config.yaml
num_hidden_layers: 12
hidden_size: 128
n_experts: 32
experts_per_token: 6
d_expert: 48
d_shared_expert: 0
hidden_act: "swiglu"
moe_layers: [0, 2, 4, 6, 8, 10]
router_score: "softmax"
normalize_top_k: false
routed_scale: 2.56
balance_loss: 0.0183
balance_bias: false
router_z_loss: 0.001
n_groups: 8
groups_per_token: 3
init_std_router: 0.0297
lr_router: 0.00189
vocab_size: 2048
norm: "rmsnorm"
norm_eps: 1e-06
tie_word_embeddings: true
optimizer: "soap_variant"
learning_rate: 0.00489
beta1: 0.95
beta2: 0.95
batch_tokens: [32768, 65536, 131072, 262144]
max_seq_len: 1024
train_tokens: 481400000
max_steps: 3937
dataset: "wikipedia_en"
Below are experts of layer 8 (counted from 0) of a mixture-of-experts language model. Rows are named router (the router's row for the expert), down (a neuron's output weights, with its number) and show model dimensions 0-127. Each number is 128 + 24 x the weight over its row's rms, rounded and kept within 0 to 255. Numbers have three digits each.
Before each expert's rows: a language model's description of what the expert responds to. This comes from a sample of Wikipedia text that the model never trained on.

# expert 6
Description: Stems of common verbs and nouns taking suffixes, like work, mov, develop, own, build, before -ing, -ed, -er.
router:154143097150083126148118158134139129129147136100115133191147147140144091120136140147134147125152118104113138193132170064150137102132122130088097146132116108142152110171140118123104136109161093114112095152169127142110088106106101133100128119132064145136139150138088124126095146090147117126108154134165114120146143114104150104162098089109092090124109117111145103079127138120124115147098
down1:135117132130126163135081126123100120137095096134109126119138114128180143117121114146151153110173150072131108103135103149186105135073148131146108154121098140111138134129116098129128100103138138139135100128149098148120183133131143134128122142114178134149106155176161164131106132103110148131115179147072150140130143099102132151105128138139079078128104119144107134104153132132180180118118
down2:125114121107104189125171114126125138119134108124129158130163151132151131129126090198135151131152107127121155124122110110128133151127103120129122103113147175122115139128105152136131198113070123135093142100115127124153145147114132111127134127175086153135150100118129118116107076146091093098112103122134131128109120158170160096162125111083094193101122126139145153129107119121128116074154
down3:148140135157093127139150139151122162137128093125100145180070100126099144135162152132099169121148132123138091120129076119105082104148104098103107138178127100128148147139108122116176128122148132139107174126134159137109178080142146125135124114159084106118126158144146101118124144118126114167091139134093160108142111145130114158139148138131142090154126149088106138141156136111072156154115
down4:148178105104103121124154109122181113140148124101106120108129135129096147121137155141115176101113090125137112121113139184168123085126145141113121156145160118117130125144163122160116099192167131101136162104122140128084158162143123120114150116150145118156128148167146109123154138167190135132159095141137125144139123127140146133110139128145125152130192186119150114100121172157141141099131
down5:132087128149117120082135110171140111130123108143147142108103168134097135136107166110096112091091165137130136153125093155096134120140130127140129131161131150112145092150142133142126123158146101121140107125140134185126118130154253132151160133109129131159113109135136083138108126140139160112147132107101148111127114148128116152162129129141101146135131103083151138100104154138074160127128
down6:101119147123137146078083083122128120143123160128164153126134179136143108096133126098133117117118115099133138120152103160127139187112089137116139110159121110117151098100160110148118141103115111131150123137087090138135114178131110129115098144106135107097104124105135113137153119172145104184156120097134117121138137094098165152184110117153127126143159116163154128155122138073170136154082
down7:126088130102106160111119131145158154125114125109106157081125115091134105144135136108151127141067110148188121148116161135124111127095121102163139149105102111143160117167127121108101114157108150170079140130102152172152157121138131119120141135189135100139140082131128132138141064145143154152136127150125133147096110127119115171095066144147141125121102147128102151132151118163122152107163

# expert 31
Description: Auxiliaries and verb endings in prose and quotes, such as had, been, would, not, than, -ed, -ly, know, feel.
router:161154112139110146133110152107077119126106114099119106157132115150141100109117132137108125166095136167190131138107116079182133095145082086102106134187156120140107124141143125161104160111149105074133118134089150135111094133131123126124119143156131147140110107098109138120127100110137105140096127129165165101139145117151143156168104118134130118144070120101120110127123129110127169153075
down4:126119123103115099146134134130150144179135102165140107118131148126124150116130133110125125102166102132146105082131129108123096118110131143070112152125152119153088100127161116127099128156137121099135112153131140141090133118138121109107133108156159091118080117181137080159108195101130132121172125080129160159158128123140129136104148155146121145107101190130134108070068138141122139120135
down5:140083129145128121070150139147151138121147126150144118107104147151109115123112173085128146104135171100159112119114109153123135141138145113131120142098137161128142099153148137134162122110124108130097112143126088152148139124113228165160135133142133147148102087123110097120124133117115138157128118097107143178140135150083107132145147138153091170149177128125155144065141106123093104123135
down6:099131097110123156077117099069123136084121161104180146110141142172138122103090147165115114117107124101119105121154155123133135159147144128139182119123104147107137140107147117110147152103161124092164105128136154110159094153098139121135098124108142155120168140122155154081169099150123123105113140115182117082100165136112152135100128120172123170104136104141132149141133120127149151115148
down7:125094154148118189116117150154126154149153133127109110096120110081136141129126126173164094106092136165119120127145114095117121098149148117156116129131133120167163100150135123114129090158110103121124144144129109139085159139090170133155113093135137128134135085126172105152143120172122137151104095109086095132071107176134140153089135090157136108158099136123090111105143093150126140119139
down8:163131164127088171104136170122111095130116143149099114118129143136145123134131115101074160134111142150105126125136165168093164166179113103162171114149150153122108105103116104118135090119146124141172066128145143123096129171119148130149152115115147118143102107107134148146147160085154149173120096138130152122106137130153116172097133133131170097131153120119103105118090106158106134134109
down9:143137114158130137144124111109120100151056128082118110142102114143120140142140110111154132092127114181134123136127151135144121144166135116126106168142144168121119151098139165155125087153130195107137152121123196107130122148132113123122089119084160150146154117171130134096140154157149134149151092128105094119112112111133131140125102142138190137122077149158137103130156097140103158143103
down10:110096127132113113137097140128128113103105125139127115133127080122148149158152130123143028172143141123129117143131113140120106101144156134122123123145114146084138094131093165163099116117100090127116164124163111152104122118166140123154127120121114088151098091109148172131108090111147134128114095168150121130147116102104122153127092137171111062128096121130091122162143154139119143094095

# expert 0
Description: First piece of a longer word split into tokens, often Latin-style prefixes like con, pro, acc, sub, ass; also article a.
router:137119108178110132097120127135081106149146105130149122141133078142126112105143124162127136149150133153176125188128075115133154090128122129108112141133130113132134095157140109098127148101133107125120110115154137132164098102110110117121160132137091171156136164100113117116086177114175060118140116136168146148129143101129136143164122112089134102162134114149151119109124113095138196139116
down1:096126108121131140092113137107154142135106124155127095143106102107162179116103120130106127109132170111137109106179150145161122114100180128198130128136129139082141125134112107120120098146152134106119120117169100127096139085138156121134097136099094124180108078133155142145109156151153100114135175122111104095104101133103142131090166157129109101126148136165108107145130158155092127114156
down2:111130154127127181153135133114109150156128098133119144110134147128071097124138110140162059122128121111149114129127129123098135131119104062150133097132166152129128130173088087109124138142106156142168119110116120075153158180142191128119115151155131153103133107113108131129102123133170119130089140107138127121108131123158145114153146126127137159160097133109121151130182154140107103101178
down3:134117109127100089114132115155153158106093115120139099151099121173102120125140140149123166132105137128178155140124118130159091157112104105150118084174090115135116126159102157134128100143136147115083088113161142126127155109139074154117113133160141069166108168161104113120097141162152128122156144102113131096153132142115139137093110130131112114118112130100106153170146146101078089151120
down4:170131132093097119150145136157138138145117126141151103156127146146074145136120147114150138088156158121147117102151100107155140109129136142108099150154141121123111144092145164119139108157125113128167091139140134152084121149149150087132207128149143084151105145160104129118147161137137129192129151108128138106141137109142138146116138165128101174118103161062113114126147160159113129150162
down5:102127157148117100090145112121125146127086143137132121138107168123124126128097153047132144111120159103171174124115142132125111114125126112126119134157144159105138128131106112146126139119112127134111091109119136156181136137143218136164115142127151126121114101124145080143122088143148166136159079119110142145152131119118116143156113139144087151156127129120120196071117158095124117145138
down6:101084110136137120078143117108143130127131183074156140091184176167107082138129153120174124111114125159172117111113115154111121152119148112131131108135140161103135119132142131125100124137103135125128128137127066109106131139108118129099120116085110135080165124151129134151166148123159105159133149110138099077121125072136120101143135107100161117120125072129155135140107139128162158126121
down7:131077118145121105111105096162124089110101150143133133090138163150157125155136153127147138117113105122148148119098099134138084100127135102160135123153093133152161096154142137110115122140146103113111140137145118147121169141155103080125103125183161113117174065108147124124125128136180102113133108162140146166104081151118109153119130123153171116096090106098103141151170121154136165129111

# expert 15
Description: Word-final nouns and past verbs closing a phrase before of, comma or period, like year, role, season, began, film.
router:150150141137094182137122126112136125119136092126147127171135088142139119147132119138071130157130133134175126173124117105185135116166110134103081123137163109166097086167125101110090141119125083114102091158125156145109115105113113107099118134176137133170144147132108132099084096128144104151099137130110148138117125100140139189116085104113109081122137119119126106127104125126110152135103
down4:168115158113096132145140157154114118147132149113142119136093125125104165156119124130107192095127159178154129118133098141098111111074120156156134164146162122124124122136158162125203091125143140108140150118154124140087159121108102128130182136161164131158133147174120114121192115146155116136159122136103143122110159125142130142113102105147177122111170131118136126135090119154135126135136
down5:144091136173123145091139111154116104111104099183153152134100151162152136118084138109106154089154202125144127124096110127135092108124139132159113132125128129144097118134163134155107151116107118120128137134116137149148112142122197115123131101129134188110147099132161111121142125118167129156142113106098138132131075116113093139137158098123117137114142109082118168089097107143116097172155
down6:155121152143118142096107127076114154126116111111156108122121144170160142082100150167118158137112122139124132122159141114153141180100108081133171119162132111119125095126135123128120147143103132113122158157094078145149086148099111139119154139125187117112111131136156154108133132096095103135101166098142134073118120090102147153133158120191109178148097126124127114120166132117138138104114
down7:076130167166125124132111169110095104114083137116124147101098165104115111131099142117139119140161165139134110106137100068151112106142139124108096091129135132149159095129104147117187124131147106113094119117164077153150125135127165097123148133083136133133161122144116098134162150115114114114132114159111117150088138149117094165104140151173151120156107140103093116171130137147089155125109
down8:147123142134097145126112094162121115136086136129152125117122124128124098142122155125093166129133097115139164104110112160122120132149126135140164113128132164180135142111095098107154120099142109133108108111102125090156133118135113108143150153086095089100137105075110136170123191129097148173132106161102111147088131128126112146080127101101157128152098096088084157084128142114169116102116
down9:114142121169115088142118121116131129142129126144107148115115135099105133103188124165159155111149132165121162116110082141139061105129122132122151123148186140130127128139163136149135091150098114120123152123131137111088148108127102125109124151156122133128136116183154081113124159157175109057153086129153119100136152076141153101154143122120168112103103149115117157134130111106110119160119
down10:101115133123123126112131140146131166093125095123152175155119110131134132150113096118128029175132138142172101118151145161109150113139192114109122119127137076093124107136131148177125144163116136104131165098128157131119118125124097071134112119142134090095163097139111171139123105112094129127147117128147126118147183134110092129143123143146133166131124152143094135129113100126112139111153

# expert 13
Description: Middle and final pieces that complete nouns and adjectives, like ct in structural, ism, ion, ory, plus whole words film, system, song.
router:140145138185122147141105168114117097131106118101119121149140151141139142130124108109103142120130116130136120148145081137158145117158101118093123136167135108152105091217135090115106145106130118089113116141185153126157120127122112119104122105141109124169146150142113122100077076127142112171122133140118155097156158105122113184144104084105104106144149100102130100094111110139102147142121
down1:146149125110099116130090192131120124167136124161142161162124075120133132144078136181118116128150127093106128133158122151160104125111148143174145151133134138105113126113149120132129129142158153068142101147153133138142144107127168119164106116133117097119135108140156151138086149150105144138157127140135137142106105116128149117150162150098108068105059119115081094106122171128109141115099
down2:145159151154101144128129121128088114103141129134150126140128146120114080126085100157114101139145150136139103106125128087131103136124131145139108113078153176129138162122098154157142124126094115139154138111105132160140154108127206082138126096124093112120144144126162148084085124167121108101085126130103111119143117159137174145122130129117134130156144129148150172159134155137158088090186
down3:103102128138090115146136119133137118128135105113101085144120101161115132145167163134146105145139106139102156146129106134080142151155119119122090146148084119132113119124110137124122145099119149082105082092098129124109117135163094171070168139151128102124141083152134114107094142174093130149099161120145091127149120141114107147148110148066152097126145135081110092118181139139102139136132
down4:145112152123076100134130132120130156150112131152121085122139167158126150186147118132152139088133136125172140076146136159130113116154141136134090093126139099139105127137155127134119101139108150144139119144141116156152143129152109157106162128162166103169153128124099189156130117137139101139150131114159161110176106111118119137107136131129137107072182203104138131101129127128115159158152
down5:145098150140127101086151148132124149155136126130120108101140156151081137106082161084129134101121197163167156130106141116119124155121112127140120144147137151145146118119130143132109156138135137128125121130085149131122153128099224122159115120132121144143124059117123097147134120145157125144114078081107134155136123153121090133158112111131121179135114110091164154092110144114114119124145
down6:133110134118138121068124117116088120118118143134144161147135103136145132098108117113109219105150117085163110162149181090136147154143140114086142165111122122104109118099108110092131131111103142127151142166095090096138115122116154120106111157126103136085123114146146142095161106128091104150124130124153105122137118089116121134135128092129115188132159124153161107114102157093147139105153
down7:141133150128098143103126133138144139058141098103107148127100148130096115149129129117183115122100121128163105107097126123114108142153145108126121129111096160106159041117136123085132113153142120134105093116168089133135154127097124110152117166151165122132110080115148119140126142151129105073137157162143135140140139104117142123109113145178140090131083166101139143169148098152152139115122

# expert 5
Description: First pieces of ordinary words split into subwords, often after the or a, such as b in bid, v in violence, ab in abandonment.
router:141168122158130139122135087148132120141146126115151092156171123128143120147114113141139158119167124148114107161187140097143165117116104116106105148127132117158111123166136118127121140097196123122132060148169121115157129091109105129077133113150100149180132159153111131095108152095148127161122127140187131155143129112128120150137089118092108123136147097101167113112106126093134133157103
down12:128098129150140159104113120104123146156126092120132080146144171155156141136096109083119131101110130123097152118130149153149171119159128122103120137077136126162119150117162112142096123118140158095100138139103075137148140105109086147110163145083130097109125132107115142144092128117165144117121111188137166126154088119129067118118117165122126139133143134155184113102127106085130103108107
down13:130141101149106108123099148126144115128098138135130100138077101100123184117091144126133067094132166106106095179149113111150133184114116114117128093140101109110129099124076108161173122108165098134161121142145132109140169148123152140102130143114137175131113155156112156094119124124114142133129169127106172149162126156119122147133174159156094113142114148141095146144116111130087119115114
down14:144115119115121119161089137133102120138098162082127092119119122171109119113114091123140155118129095099154132073119135144129172148127116115129111061122125083055115097126109095138125082131120128155122137154146121124131166109159122078153097096129110104129118154119125121100166135139122148177136118098098131124124190128128101122118116162110142126117077116167123147100114129136145135131165
down15:128117101124111111146102165112143145142134114136099088181080127126137137131142133131126096141160146101133109121068151167139106122141099125127109107127101095117109079084069110131133084104124130120077122173136153119106145150120101111125169118169106161094146095137100129099164105117152129144123102124107095134133143101124095110069122137097093108088132145129122153145143104135101104136134
down16:110130123124180124151163128101119152140121086132141136177156155119107116153139109120142112129103133113102171135123168132111126147132107138113117134180122116134176130149117117174163191143170102132120104108158124114104153141108128157124088135134095104118128123126144096153120122135161112136067141154126158111072093122142120094147106076179115157146117112119131139165169162146133135118145
down17:144114081162138128166125135156144090131123088146134149139127096131083094119136139093174099126149127138146139127170146140123137139139103094142127120117111129154120130089147116159123122079107127096137121122140120162119102131101126103115102127140155104060129148135152094066117100135174129123099147110134076126125119148080102126153133093111156111150136135108146174087116134162167148167149
down18:136165124139130107131110141161140155119082133171115139146143107135161166098125128105170142142126162127130124122127154176123093157121101143157144133134156114115102135107119151152143104162085108124129114131141134147128175129139162099124137103149083096180119143120136071173122068162168159100186096077145131130134131128133131123149125140135146127143139135095090114172151131141143159141109